config.yaml
router_bias: true
init_std_router: 0.00971
dataset: "wikipedia_en"
Below are experts of layer 6 (counted from 0) of a mixture-of-experts language model. Rows are named router (the router's row for the expert) and show model dimensions 0-191. Each number is 500 + 50 x the weight over its row's rms, rounded and kept within 0 to 999. Numbers have three digits each.
After each expert's rows: "mostly gets" lists some tokens that are sent to it at least half of the time. This comes from a sample of Wikipedia text that the model never trained on.

# expert 54
router:492617455599467491488577495502440532496493515470488506486569471554462599517466478513542600452561483594557415511525449466568494573480456446476445526509440500563499493506590556518480528528500521461523538568507428540411440454486489420455534579471554489490553507456422503561468458479566444454418472478481528484491433548452455476441378559454448553477472584499563481540532584551507530488408563572568484541429536553533460432486416494457529482539518578499548440552584543613494581470440572529469533545453477481524541462453586442446497470440461492513486531462552592369478441532461482428
mostly gets: " his", " the", " a", " its", " their", " this"

# expert 2
router:554414563461608493551558514483419551464487531494497474593489485485511614504392490549487499421448547520538473496461456514527487441444421505401490490535467586438501540572516502483507489513569516526524544563549549441621537628421514475549460483459504499444524522481544518429542429539505409539555451509489427566517408552494485564497449543557463496490468502533487549447494541472422431456457434573554425537515419462486494502549443448536466462606408527527610493526468460611525447528508511479539439521451581522465536521563557469452501556573556565585447472566503439526611497453478475479
mostly gets: "ed", "ted", "ated", "ied", " made", " up"

# expert 39
router:547387578473414486558471413456544517480496445559452467505495515472560411508440555538476540454414516484576441406514464465522502475488515568511463528509483433536564529462528529436472443505512513408482465562495601418464467504597553459553525511568541565567451581549553517570503448489486567365562499483589505412462562471527548476443548501462500481474459543502482550561582588496463409509450551560460432515510479548481492488566529482444598500409447435535495553590553450426441527481499573412470494511537550536501406513537450464550502444470474436424427533583524520467503408535513486534
mostly gets: "r", " str", " dr", "res", "ones", "(s"

# expert 61
router:607454537436592524450499544486454477487518512443385440526516504562518571475472507508470499486485494536446551575501470504524417453431470533469523533483495461497511502622603575498526464499491588513521506521504474402597448582500520492492418447502513468486468427514552452552493486476512387518461419433391485579454485538517585520494426520550401568440413563506422535557515526411467482463449447504516429472426553393430475578482503482464471458518446488511595506548481434531565535561395538434547501442457535517463545519518613525481504482521602580460517543538503452514574446520564563491
mostly gets: " used", " cent", " such", " took", "ained", "osed"

# expert 37
router:578447481469476527497553495439521526519510434421518451487541522564570459470465534475474472395504488471468527560495380586425497437529555544524574534539460571517555495564451500482568435569452417435555510425503465580543601557440419573504521586422489466458484452473508559528475550539596510530527542467514592595495460534600462487567424527481457560505445374452536481524522477543558511483525521505439553498512485485409485502464442450544564493520510486429373473556494428496459532535468449434566383439552560566557589423436435560528516535511500466490512473494503487542558489478550574484
mostly gets: " inv", " v", " add", "erv", " present", "arg"

# expert 38
router:599431424426481429502482550489553472502478437436523440516420532481559539532535547416514416474476439407464512547457479525521477446516578532481527532389514442542538512567441507443507431483474346489418451502556514514556509558524572501506435503541519531538487406490527500474420474481574428517563460500561521563466467427512567482479447464550400622547447526471606487474470576610429492397461508516556481461425490495464480560538504484517475514495515529557518477536450507514443473560483431433530496499522510456544538511414620522508504496411455456455417579587456541515467424515495559568
mostly gets: " appear", " differ", "ceed", "duct", " support", " result"

# expert 52
router:510569569581512517527442387612538485525484544535552598540518515533512646532632492489512445481476501458523577507469439434507444422527541520568541403465452471482538553479477540471463505485507596552511460407526552594619405403536412483476448501552466476443525467477540540430555478527501487551470497552503497486495495502505583529489544495480525429535447480428573547553485471438572582496479542538565579554494391445491562521551546500597495479469586458524570541491547571515487461507561423512472579470446503440517523432458460455561443496474442386474553493447503469536518502506491467542
mostly gets: "ig", " pl", " sp", " all", " me", " Pl"

# expert 32
router:527471504575472542469475484454462511489601478425482429497436556500437522508580470455463422507460447512446477469479506517409501442508521483559622489536452527473488487527572444474508538525557594455453497465548495477460440425524533504533522435515500478486546543517563525459492429576457409462495461491531545524504642539391403554489600486522479454465460432579567531531424575467570537542448486520537529512478547494481475475462508455505524536458494500422615456477578537539543413544405521390508497561443389614449471534539392467537506461558529544508488499585466556484493542579433393461
mostly gets: "er", "or", "resident", " one", " child", "\""

# expert 13
router:518476516530469571476494532571580473482491508486504448540450485525507505491549533426377556451426450515544470459535465464556551558465595534602527539573590527544457535486585422531522483467508539492525505494541535530442545556506527543509459497533528508550474615497530394423597544576615536594561446552488553517549520475491519538506465502441500586479541426534522469384538483530403528565503562499505542434338503444533593378477527466532439571441501448601512504423525551405526487535507462543462481488491484460489551439493430496496503431503549540554575496477476543517547544519582431508
mostly gets: "ic", "″", "ican", ".S", "′", " population"

# expert 9
router:545548515477498551529540516566509616550593404631548482458456501459570515503409530532426502422570459571525540544417509517487419571492512591486562478448469494448535493468527522544523564478447502389437528476576584472554636463586455526580472569509388517472562473453423536551487508587467589447439455521526406440470532490507547474498521486426542509498470478502448544499374472521482458551516535492551580536607472521515451548453498464558495556419574464517505468432496555529546576500523487470439497460403471460490447479510508465507534473514531505492559518461432442540487518440447574531
mostly gets: " |\n", "\n", "==", ")\n", ".\n\n", "\n\n"

# expert 49
router:411447469539448448530570467512447470453379521514499404483577521483488525516536508551563504465505527516552451415446462477470504528506453392489505468539471436507401461513584461504550420431497464576520520524489500492494535462516505550447509529588576565522487520465413499544494489538496552603523468505551538461488445516416513507466406483455507436506499444488605491551511479485508527552490528522433525485469432542587434603416510507443566544510442597610558542515482532547587476568395586509407592486477441570541580470539472436405583448467474468530484508413544579493436510536533419546
mostly gets: " League", " team", " year", " season", " Championship", " football"

# expert 14
router:457490524500575509557552507458541478490560456511480496539455520544593440564438519510461476533477433531558630518480521450555462462589487523477539555538598524508481456540468503489478414433506479504401493550514446522537423480534470476472484399488487443470506526507394553607444483478494422472445468581467447468563590453524506572531468527548506501530490488554477481472451529496472477414515574514565511598425512604535418432524496559399555507413477447487423583531439442597445508384558450495517483529480442557464479480433592547530564434446373495543526531455461451537525500480391466473
mostly gets: " \"", "-", "===", " '", "====", " ["

# expert 63
router:533602544445624549524472496558458441423460444497418474501437602544551478502434549520527581580420425470498515518407483505490458428426495470464516540483487495476417493443550460481538478493472446505567498474544542445556453578587504535523549479452575423499480427467480494544526496555512483496474568561430554501521512407550511433495529499540454455429519479365488485536512464470503526504446489411535489483542443545543468521466541464476461399424493553534647444406511440566497574501390593448486593504484482450505521555532549470486494499470502512483420573376541497568434504565508529467
mostly gets: " n", " Cent", " inc", " st", " ind", " cent"

# expert 7
router:542428610538425487560527534532517443472447482513499443579448491530572523506419569555518480611615434486390442504531459515540423540466415535512411518422494529462519478516529448490506491510440502502389473446422532423560543482475477531517483493545542533476451469513535532492501519475493547454470574498586443458544498494473483524516551410538529546573509500486462526410560417514491457474553551422506600586519435538393530460490460590541495453494475544573521559464549520396527513412440422521569493512375575538414460536556558500506499517476419442493600521536463572551465469460467487549
mostly gets: "id", " ex", " T", " Ex", " vis", "T"

# expert 55
router:486547537548433556533452544502522549507368476532436566428447460367528472514502542562488447491470489521538436567475533435516488520443531460534383462564471540467425514441526465557518553560489560568416491506539479486410456464490507538494549468489531471519594434469450497517574517457481592380555511599481483504482516444594446451515479559485495425514534556525516369564498480508554469462459428406434426525516511556495495525507506433551510507526461595490463506574508566588421433528541533506400574502583472519459585474529497459503522617526522473518428540550532550471437530502439404474
mostly gets: "il", "ael", "iel", "til", " El", "hel"

# expert 59
router:561528528481448478408513448477420539479508505418553513524607408566544585479577451475469531502541471575465426486520460590438538570476537568519559443577481441492534579477461459511458586581518514557455523414537449566429467420510590500543444491508451458487515509463536539533480498428474492505424436506444443543437602577426466486467478452504574573490486473521537520477505501490502514506439533504541520495391554469541485455521489460499459447568633499527523407558493487501471470503442375450563463474423487506529579578470443454501569530535553542560510483512455611475621456590452519494
mostly gets: " att", "ist", " polit", " art", "stit", "ient"

# expert 17
router:468463513585537495521506552531540517568476512513525427530586467586452430520552474419497413440460462491504465474501532482554520529576511394575437350479460496537467471418505569540495554508465532592402526501463506460382496551509521544513518445539566432494560520489449498511538549437455490504509471407516533435529473527424514500471408487481555461506530539490482500463578557485540451553520548551495497444576462453506513381536384511516575506549579567579471459496398540518449536498488411458550479534504504545430551417517537481479443548488569476532482398532393433499464397460407438451
mostly gets: "ay", "an", "on", " where", " Japan", " John"

# expert 4
router:437551473428542468503424496448449424582544519449500480476456461459453502467527434515490577443555599555555567503506562544484490488512503517582431584390463469577532499464534464522618472484492503510617543499390483521524438491524496512493560448389503493486492480514465516512450447414511524493520435512433395544522476475479460510523386500439456557513461487592456499483543479597432517588433482588404462556458479477437533484482527513479500522465551597489551445511463467596497454558583593516529492514508539588495538576503494635512559474523420511574466538450510460436552427548444476558
mostly gets: " to", " and", " as", " with", " for", " after"

# expert 40
router:627477446468538400480517540459494474512445490486558499506562524454510452569500427516540518545593391440537533389488489568480454453426474423535525537517487465412508571552471463530480459454538473564529459490510464445529481530581492557472479609515503467523442534460544513474543525496523442568458538478467551527509548534525417598549485494573423522542512514521523475426470487589449424419546421519619596442431550559450529619484475458558508475522433456442502514543510571531380451511540510560552477480527537502559498534528546390463473452559519434520479453470456527591406491426562422499
mostly gets: " s", " July", " April", " work", " June", " May"

# expert 31
router:481471576451566517532507587624494557487547433582523517565468521515480507505555455475490552542509379581528613443452527485550551502595437567505500477462448554545500533465505519566536570529458439489563405518570355495483423469484529579507489521518552498600552517448526414478508538411487437473478483492429467469496487578539512550508489523501565440557490420511494440515553501427517501567496471473453530525597551378488482447571430515534546507556474432537498511514473444492412503518509551563507508470443429529522519502483465405547412556465384483535554472480388401553461484477444495541
mostly gets: "at", "ou", " It", " not", " I", " Al"

# expert 46
router:567549515552495520491482457538474428521483566517545545525572418476432417503484501426581545463494471520455445395496526490523529437554415518438503477548515511540507540549455486533477454523537457532501537566560513510525459603592437448487518470500551609468495530502500515483502451539485538398474451520428564497478542470416438419487400497354499467576519509486409581460460493531559519496559464550464441438510471598553515520564606507522448426487454554501407572607583529474464527489551404479526495522401542467635444597604480510512482529521453481542471535511486467527508517435461574472
mostly gets: " dis", " char", "He", " en", "ü", "ö"

# expert 36
router:483474441482494510559463464451484526601469573486512549561584522439431402394490448472521537549472427462606525578511527556439521511448473522514457578438473549531526509458464501548633520449474568424465461442446568525426478410459490540447519459508559475469435561472498559427432472549446562456441516491492465485585470497505505558486465513450492457548582514480454568458512536542451465521507503511573444419450547508486498545536555577459555487514581577524506484460505420583561468549600503488500470502668544549490425456529462515557506575389515449534468506416513530510517518525422481383
mostly gets: "),", ",", "\",", "',", "°N", ".,"

# expert 1
router:474416474411564513556461490438554519437474514450484533409469540490404461471502499534410530471493469600468527491449436498565510509505496547542556557413479571527476631518447490465485552559379478516435581492493520558531484560591568530494477601549501556497558577478454516476395475413525523516516507482534548455548497533499428562474529515494559490559441394385505500411520576524584539422531563540578440531525496509401482574463515532505462537641474554407509531515506444529582572430461502586434449488502528509527460478438472482505435549496482494564517441451438469549481478503514481537
mostly gets: " bl", "ild", " def", "ow", " Bl", " off"

# expert 50
router:561580369521590527487539608456536538424517437506548435513470532613558603458492461498513381531489508500550446441510488542496484438424449453546571521491533552520498559450498473509394586474501421476540543550522523467464417493457556427548543599548528509567377545502558462479550531477465480525518461418594565492456464497538552485458496513487488548465485596440525501510505474567533560465459471483452487537476429385443513595389534544489514510568463602467495455513476540563505518403505510537469487520504449518504575535480455432547571594400504595532489559494476527504461499475514470479
mostly gets: "and", "ight", "ower", " water", " land", "ately"

# expert 0
router:456441550478555491503585510503454507500497467525501452511567515511464568416512527516581509590515487479494407476440438508467454518568478516590520475495461531502477535503409638568377500520452517460478526477551501526475570481476579540435450603467500486365354443451568483465491466550426434523589552454576572573580528555586514443448538500531541507429418554552498493474459453492443476528456494466512485532507536507434433545508535532490509479548555420426492465499466413410494470591579590490455456502451522460563514511535514427494538495557388419566445503487510497503534545546445483567
mostly gets: " tr", "ill", " Democrat", " lead", " William", "ilm"

# expert 53
router:454542445502530409503569498486486474477499473473570523442467554454501506440501435559579507628484447512531532443512464523480498471556506550502494519593513487589457541604508571588572570470489523493452459501464498535439433438480562548411551532545559453508495514523479477485395488589531513507488462607519539539529465516497490456453556513461475546502562551536437456526483540466470470523505538516518570575424567458501491599473537527498520551595516545534546451418540485593563468551609640497566529559608537549512564484415574440437547552419469582509430423429506611543483449501486471470
mostly gets: " it", " film", " they", " him", " them", " album"

# expert 20
router:488579572442425429584524523515520538438446527526550462458541433511441591560597539480604488473495549470576483511544609482565424482480493463443501422574564505633508520471519504504567542541523576559506489547504480499460497474440484395483554474589444483519532479546404463467529518499434492546498499575591521503573541567465460443485517505476495442444520406591491402462507526469540529411516460473478554537555489521465616493436456452466509509480545507471573493503563476579478543458507478628417486497551418566492535463467406459455493573524571465510556407470450473509444480462436461439
mostly gets: " California", "son", "ville", "ya", "í", "ada"

# expert 3
router:543514565476480507476462481572489459552432518536511429472494531538484524480512545509528576413425455464500395559493486521473443584521480400398506497446606493501512413442500448523466499559554421561533515516452493505550439489554576577490512473489510494431512485475583422444428588492451518516453595502487450536516466521545477400610576543492557436497513513480517552522540425580566502480560404402528487519563449587523389463604495538483475470544488435462420527527442496486495433387419475499492540484478541417513435504478529445490453527569578494505585565500547419481424563434472480553
mostly gets: " b", " Mc", " K", " Mor", " Gl", " Mich"

# expert 62
router:554446533469441570436536517462550481407603585546564554460453528528518588478527576478405449508421464583566479614489501510469513460493494505492493523470581599465454416480511437536425551484453552450442427418480543473411562531499440426569513455463499434505433525449526465626525486519529436580546598478609522466466449542521469563532522491436512519479572484516548546503476390478442438569468530484500488481522528473562468458457551520496540460484494467495540473473529519398423478443461460588526523501541489469507411489508503489619436557445577534553508411532524493514561591439507520455
mostly gets: "″", "″N", "°N", "′", "°", " Spec"

# expert 16
router:443533533579497576496410506559564520522423456605505482489616529583412452499549504536548514463503533489441465587479538462480457541439454538502538517460561440471468547393466417527531456582554535469514452524490507533464559565514437507517481523627472476522497427538458419515495503446466575438531561457579473480528492574491442433475511374462508498528475505446539579563528521518582579496550494494470599381524498608504497513504585483436464517485523506490494465481535466444479564477529484480596508526421580529433481494484436512578534565441532489497466544524455515480412330569456527491
mostly gets: " J", " j", " Jo", " Je", " La", " Sh"

# expert 24
router:452603473486550569450538522459459598490621465546527504561516459511463538436544568451630443424516523565445496512529513464525600551570464475431511443457482445484537524421492463461445484471483465490484453557483508413547589534563519468510495512546537527569460545493457532450496531441550487453550458503527497529470503573410488564491486585527489428533540530521509481537461575378450496512475442513455472553511592564471462492455457604435526530415521457438529538406591505538492468545506420564471454467533484468394569461542456511470541554391504448435547428505635540504505517507547591439
mostly gets: "19", " States", " France", " California", "18", " century"

# expert 45
router:557536519503451503516538503584486453479504385471511503501479497551532586497489579460535536462482491528487481505504484546418476542536534464421549456401551452423599498490442474488414492548465472536545465450404446487484452532546562576463591496472446477539469464533572444460435559527555481527469584504460401573543472527432511480623634533587568478418461478405429514559518411566576467493490441548503467467542561586550487478421566571508439471569487477458416498446481493456530545469407458500527489474517466455528438539500554523544425460575588503490507550496553393478480544399466472505
mostly gets: " Ch", " B", " Sch", " ch", "Ch", " K"

# expert 34
router:488524511557520495519482555530545496446477514456465518499525490480461504483500536515533463435456597569460505528502532486536544484360459571436562494491494425449352524580561455560472464490565415382528493505563548465468449540523367532522539516545531551557579372516428449528517452519487508389576465429427588504583565516438482420450425442585529580556492477491499515443470549476470517474494552476426599507438521534554540477450540423452580454529503415531407452481530524470515586522438464465574484571473534491510448531459463537498533484447476450440438517482478482505488493560461611492
mostly gets: "are", "ra", "ave", "use", " bu", "anguage"

# expert 44
router:448444505431442474479425398458473540478532520518530467484524590495461472555506531506535434596521458580436592542438515516481477517421381501492480566527403423591426557440543479473491552536553466489473520576574467500491604503488455564501460467468568558503493520448482507514511555521474553569510486565518477520466464420445488575438477495500538415566576542445535560508499475454522505507576575520492550463533470583466450426553526574559435475464436570541570607440500540416549439485455473533484587558549436518442435491499445480384488514590476533418460515503412402508542474473559453541
mostly gets: "ix", "ver", "#", "X", " −", "x"

# expert 15
router:441479497472421493476420465561506492464505490530441558493486489527587423420478545526530433438462563547515543431460602476530544578553510462467626450566587590558488516514456568527468456499490558465564493582508503552550411530481483461485480506483522420451558395437489580554488510354483472526646487563408522510625445498503531492491557399512494462540510589503532508460549469483547566486555396551433563463531531551536491473483578445483512453516500540523445504560544463461466497529515578586451557530511483435522465451511553549506471549603466459437504488448466471457459597479513487479
mostly gets: " l", "re", " re", " Le", " le", "gr"

# expert 58
router:499495566566510550528571470447571568550505497482506498496532549485490509618548495498439461506502535453453478537457482496518474550463494491494490463423519479595635501415585496510479457500468608475497555536581472565482459540550568346523489490448455567587486541469474514443462507461531496522489573396554446497502503479487566472459519564518457550559479574451469559554476593519550470425442591547554525557504489451445547468454513462449574457508470535408425565507467549616585542375458449496421462544543539605547529436486483505508477467471552485492464595499547416429454567515541431503
mostly gets: "k", "]", " sk", "sk", ")", "ks"

# expert 28
router:580468511467505496442509516496452526439510419539536512541478537426553537491471498396440507503592496518449484564461464489502448502534483528509489560482474510441487499469468544491497443493501423501637479396506528566473517397539464492579509452547542461470470441480618559545550563589409463540506530532526494617549546511548587596458584484531455466531484546525523539553502450486572491538552595505493462408499471458589538529545559540551458507471526524549394559507496500431585508487497515502575499455424484501603410557543469520436412436550554585462426411520452490545638464492563516461
mostly gets: "\\", "iber", " med", " pro", " Cons", "<"

# expert 41
router:511605475444557549474550499489476575484593500584506523588480504441455503519526538456512426448515554551437494496498483476454528510486433459523485499483473488426477471479568454426467476479461547479589416550546529531567580533527509453451510489524473491588460556507443499500549505555555574468535447453603559487399467509512548552475502464510465424458579531560558511604472539444438481568526509486502477540521472516567567474447530610432581524512511475538536560434504548380444468467379522596523505527446458406392556447416456470410593568525475479470481473466562627515523580528563539511
mostly gets: "0", "36", "7", "40", "6", "00"

# expert 42
router:464486542609557461418480623490483472402459564503593513513482455430481476508412482521514536454407492487595507532491509516559498573399484491513482454559445590539562513396532484528550521493464465527519495520505537404509538462391500501517415495451446504551593525474557457515578455566508447540557445519396501522472432458446502475466462504539465456481503457582564391514450476485511497400482475573500473530576500448503584484510459367431500444532562433437516572470430582531459530529453530415570540585470517527470537478521511521464506497607557530522445497471510485487546461539399483593
mostly gets: "it", "ac", "ital", "ating", "ing", "ided"

# expert 11
router:436479451544567491530492421478456449457551480472533505489606498529431434482400495505408453529441522490488560532504509410583409434535418552474418494571464375524580585425455563584423542565424426531494538492534581507498526501501454479599571505415486400459579454440562547462525566500470450534449492573498554580560456475491508486506362479524497468500491504477502465445447494501508473574502491460464564535546461459452509530443428514514434542561462521495473466513487505623470501484453504435496538430513523555520470625554561482454457467514562537524494516517470542521494609464601527543
mostly gets: "un", " part", " out", " ro", " dec", " gu"

# expert 23
router:469432480580476427489557467532481545464492495511526559366493488489534562509529532526582477553464470467557485407502495477442529421472537431412557490452555416505483510567544517539436448447489536512492540511474474464398510530551510431371533552436538461558474536494494609537486548496412491470617507511442504550437520528425546530481492540502440438479581589478464451488550537461533536544480541536547592538531563461565546565461458419402549498574518412500594433494485471562523514553558593505460394461600421616547522459507494471479500468465538507433428546505513574482555514556517439514
mostly gets: "ation", " Party", " name", "ities", " school", "ction"

# expert 18
router:453490588502623559479388507508539430572453546488489511528491524481476567594443513544435547525531462490447550513483540557584429483468401450538527454443441498511376521441563480556420525528485541558469570454495474561536455464519528495507475483494553513488539458477532447495573524492435488482513585481438454461472489508587436392462452474518517452479474611425550446538473563523531401513586428468540420405528432495468517543552614507505405521524532513423360512498531514479476515476497448525578608577479561412514439508541573475507434503498527434499491595528522441515469460546508511493
mostly gets: " Ab", "amb", "aj", "q", " Af", "ab"

# expert 25
router:469540464485496501436435427431517463457566521440428490524462438437490447430444465549498466517591487398454493452506481441546604503566567439483542493449509463489488518475380536540451446513535553502492536500497564524464569564459493556482576480464535466510445499513485478489456591565464409501444574474426588437476529457520553547451554526583540593541413528419392491605525517488468588521536458587555424560469471451442470457494486486422590506540527425424390531556494437504570507606508516432474531556562515481556511544451506555548533431429510498577544462486533498426494519443536500441
mostly gets: " w", " g", " h", " ab", " wh", " th"

# expert 19
router:491568560494475508551469437452498446407445626489541447497453508409451436438487434464519608521488491469594471470507451492566536550458555566513498471458523505441467495448557485488548421457528444504499478467542573489503594566491439453565462501481510449472449429530528464500556540550463498562376561510419474545451440508590451450456563542483521521556439462522522613447573469577489479491509596481524521504414520423528513465529544484506469590449537553531427563430500456393501545534510510539544516533423515447408440526527381594572584440513462544506552427493477504513416547480551561488
mostly gets: " c", " ad", "-c", "c", " C", " ft"

# expert 43
router:458487414420488490474538457501529459530456431508427467535466624548567478525471469509431564535434493504565542459511465453483582451463551464491486457580504504485418443492500480457521480489455499496468482479544514504459462501466510497610438449517489521435495564543378443518523480469497518452489483617549458371515538431498443582551523550534588496560530486560488562496466567504587487541499485524584448503402379536600549527546444544492512491520478512503521568498413590450505506394415390501573509526469524412437448491541489566536616479446497493482477512493406509605575485587548496556
mostly gets: " (", " ", "(", " −", "–", " ["

# expert 60
router:492420411597420544550432501485459588551513420510518489560527425469452378493573430534505578498413498533490394597483541480467492452466480500480497459533522555531432491461454471495489522591564500584492568532544493442496587473474478501523457445459549567438478485517512567440589564502465445462481512507530517549600515549476508501475479448454561425546480405511558534522448607471461503441407488364529480509535495471522450470555411508522404536467562555575530466538498546484444486433526544518454556498474503491532351497532454501504438558571460455478521623579492552498497526536495429484
mostly gets: " Char", "ar", " Har", " Mor", " El", "augh"

# expert 26
router:526523528437491477522493521525543562488560494489530572535523488492551463408510529501470424583561534465399479444413549514491538536425449578595491548429476500543484511556536511410437556575496499410492431496578498438510525460483532566535521494501464496558498547494554452483524478501430570576463518408449419577450511547572435532423467482527585487449452463492478606442562441419480602493487455573549482472447500472466437526579451530434485553518517518534559501452472476634500534486579497514403550593518438571551484540580580481464462431538578494555574435562507445486497426604497522508
mostly gets: "ad", "t", "ber", " ent", " ext", " int"

# expert 47
router:425503446536596616453460540497495507463515571551486467457544454513501458481456441529445528480531502474485564549458453491496438502523484491567513519513444483543367474453511533521462501441519482406540458520533536464469559447427425476527579513502460561467443502415498581618611376506489583542571578478519417454414392496528442528527544487471486463552559545524515493412524409497401527551555567525439549474501545414510424595461505457447568489486487498506522536522490437512454470424528573534424630569451499515465523454513545462528525501498393488533494571501437550509529547459513498603
mostly gets: "|\n", " Total", "|---|\n", "″N", "See", " Country"

# expert 51
router:483512412496512500413571522520554512515429538508554527494430491407476391488607452400596420501416511397491419507478553493502533486543505533577481456626432405455539542523524533501502520482512479535431488572428497493511450510540581453402489518495406594543471629524506459414488460438442437579530454509526511443504582435573436457428489521503364447503455587452503501474503492548501574409439462531451452534531546470463443518466537481512477484524440593492522557459503508488514437492490483541447488531457503471471571559539391481458465526514443538523532436551459434463478518488443460484
mostly gets: " John", " York", "ford", " William", " James", "ington"

# expert 48
router:421570458474514528437319517499542467527505436542435555472481465442544448545527422536471569489565611507484547515512531539494492544562509550521386547348408513440516534537497484466498470494480517505519469541449373513586475451539433474522477511407478485512595417532516529569449486420506493524480458434431421462554445475459490497539533486462398608536520481586479520501529418590487506556477616543471481533439437454477506479539474489548499447494479559526500474465380484555512390498551539494587494537473467587497547493502476606533495511481430473545533509471559500445514534466527515552
mostly gets: " p", " was", " In", " con", " are", " be"

# expert 30
router:523481508525470433510543480434561516512468460461457515514449452477515538531388513605452442533616536385408498468459527401583497538627492412512418507536496532440626533540476548486491437543438597493472452401486505524406565456475494444519535490510534499417409429466522467463475503541471508517449537536493520522451556517469409508497535601539584483481498568458507361489489521520482370517476449558569435524547460475521486417515442453452547456521529561433523552579502413525584527498547485586457527508560505427580542498503471487501507524536573506523548460464536528567533502491509453439
mostly gets: "rd", "th", "h", " km", "em", "ham"

# expert 35
router:453503444551575455502552472500519567499496576517515546514465587434518448563543496449533610598526439596506459385451427477566469466490519455523506451472530513531491508573463570511553482527461469580502494504579517458523487516439498389527562424447524426412485572496451473400465579558472546387511456445517551455420523499460555460428540548408512482553552507570469524481515494503457518487493561484444489602457456451506451559546452458427499476537492541482453515516625498416434592495608497541535448492521398427486574570417570438560484507469536567480508456510503436507468445557516487542
mostly gets: "y", "ir", " Ar", " ar", "ty", "ly"

# expert 5
router:536416491597416514573500448515527578508529585574507539512448502504463473508516538618466517522493485478505496506457572499499546496379444480501541572475569458515599549505509525523463474522417486453518563536517531517443422550577543533468498530576543570562515626510564486506532464439493490430614468528507515432507477453449548459426503529474531462549419408522463484457543432386523426549482519541509423545604522511483564486550440580485519407523450430533578542567516517461436593600537505482476459504487482564513475424546499433494464453435507507475474552432496575440528447626541422513
mostly gets: "ions", "s", "les", "ins", "ents", "ities"

# expert 22
router:450492545474473423418520462497475454521460505463445575461491486607513476433420548554474538444507472482478554527562553480384516432521580549476477497632449488438524465497493565546575574472492535422417453503454555508491533482413528484612392508496435519469549566477476460553541564482526490519519420478529479422561535438510515481498477549524518551537520580483543546459484504456545514577552468495403551448427526586480504595445570587512514603509493423413517476539472543501538564474427445432478476516489542433456546474506562622601491501474560402554578510516457511493475548500534538600
mostly gets: " f", ".\n\n", " acc", "==\n", " |\n\n", "-f"

# expert 27
router:456520551600464510583526537492536552522522490517425443482502491504555487467484439511552442458412592475428524499485454566459581494513487580489491469574529582497447522522528519535526510563483599407505490544462552468526454496477383525474549575485539503438572402494532480519475436510487481466530564476455600518480554488490373447453501480460518431498470450427575469423499533469560547401586430514431525390572425522482560472501433428505498518502516391399419569443462477547507541496525583431532489530445498415462542456495434448516487560502399416542461479384504448496493551494435492470
mostly gets: " He", " De", "g", " Be", " Je", " Me"

# expert 57
router:521451599510441540506556459487513577454517502571537592491473543491503547574508465475461446520501486442524519545516521436510463448474530506483478468578525464417557437457487508525490587548447533501622575431470386471482468538506555490512552535605526400466422493494556589467535530419465460515512624610459472468528507498562470452472537551538422454495549494581451463499510443496592473516529462507396434531543517423469523509507410451577448428445450507487562505523501476544456463448550498579409509416426448523500493578511408569496457540578568596582488399501470469494484503497521447413
mostly gets: " dec", " crit", " sc", " cor", " Sc", " des"

# expert 6
router:453515503582457583557468464478562472547470495515579505488453468532502562596544473480570490532542474497527522522506457416504460474520545545442402455492460547555508512617539479522540455541529541492466463553530482513550523483468520544454555496432484533485580637480451498596492495474451455526327457452547533449496481590573508491507441512559514460497511478469526501530584506464507543421446590573450505423556468570443522363573401493509587498485465482530497440533592451527529465521498465379478469532484612519527485476582546486455423408576545443523473459462526481529392544469531461577
mostly gets: " an", " An", "ag", " cl", " reg", " mov"

# expert 21
router:456490484435468494545486511518497474570557632437471592525563482546527506508538446503448481478525615533584513572550474473537468533440429506589512472510499444483550530444466540522552532415455507511510497540467505461429509453397495487424559509472490505455536528512484548412574443517520617566400563412481557430536452538498508558490501489481581488522427539461481545514571573519450516395477574487512580426472489529495475471437433563538504438439563441436456479501456473527587509579604441432486423476575554553444444483438585490471490551399423469391439452548484531552492446476483467477
mostly gets: "|", " |", ";", ");", " —;", " ·"

# expert 29
router:563502442498445492455466465465490553503443513460490544471449487490546460475606470431534474512435511522496522495502479463519510443477591622418534426533536532459464428578460472492474472513485416582512502473540495522569458480520455433564539460574505498426577443491557603434479520501568428504478432546441542579505479521451514548502515476487469546515507441531508554549505484502436407547501381398413446438405506498625498490542475432595519454462560562495424440575547448423517511556557509420498513433479465408559499497536576563478487467542450487419471503569402529574457638501531500523
mostly gets: " se", " com", " rel", " pr", " un", " prov"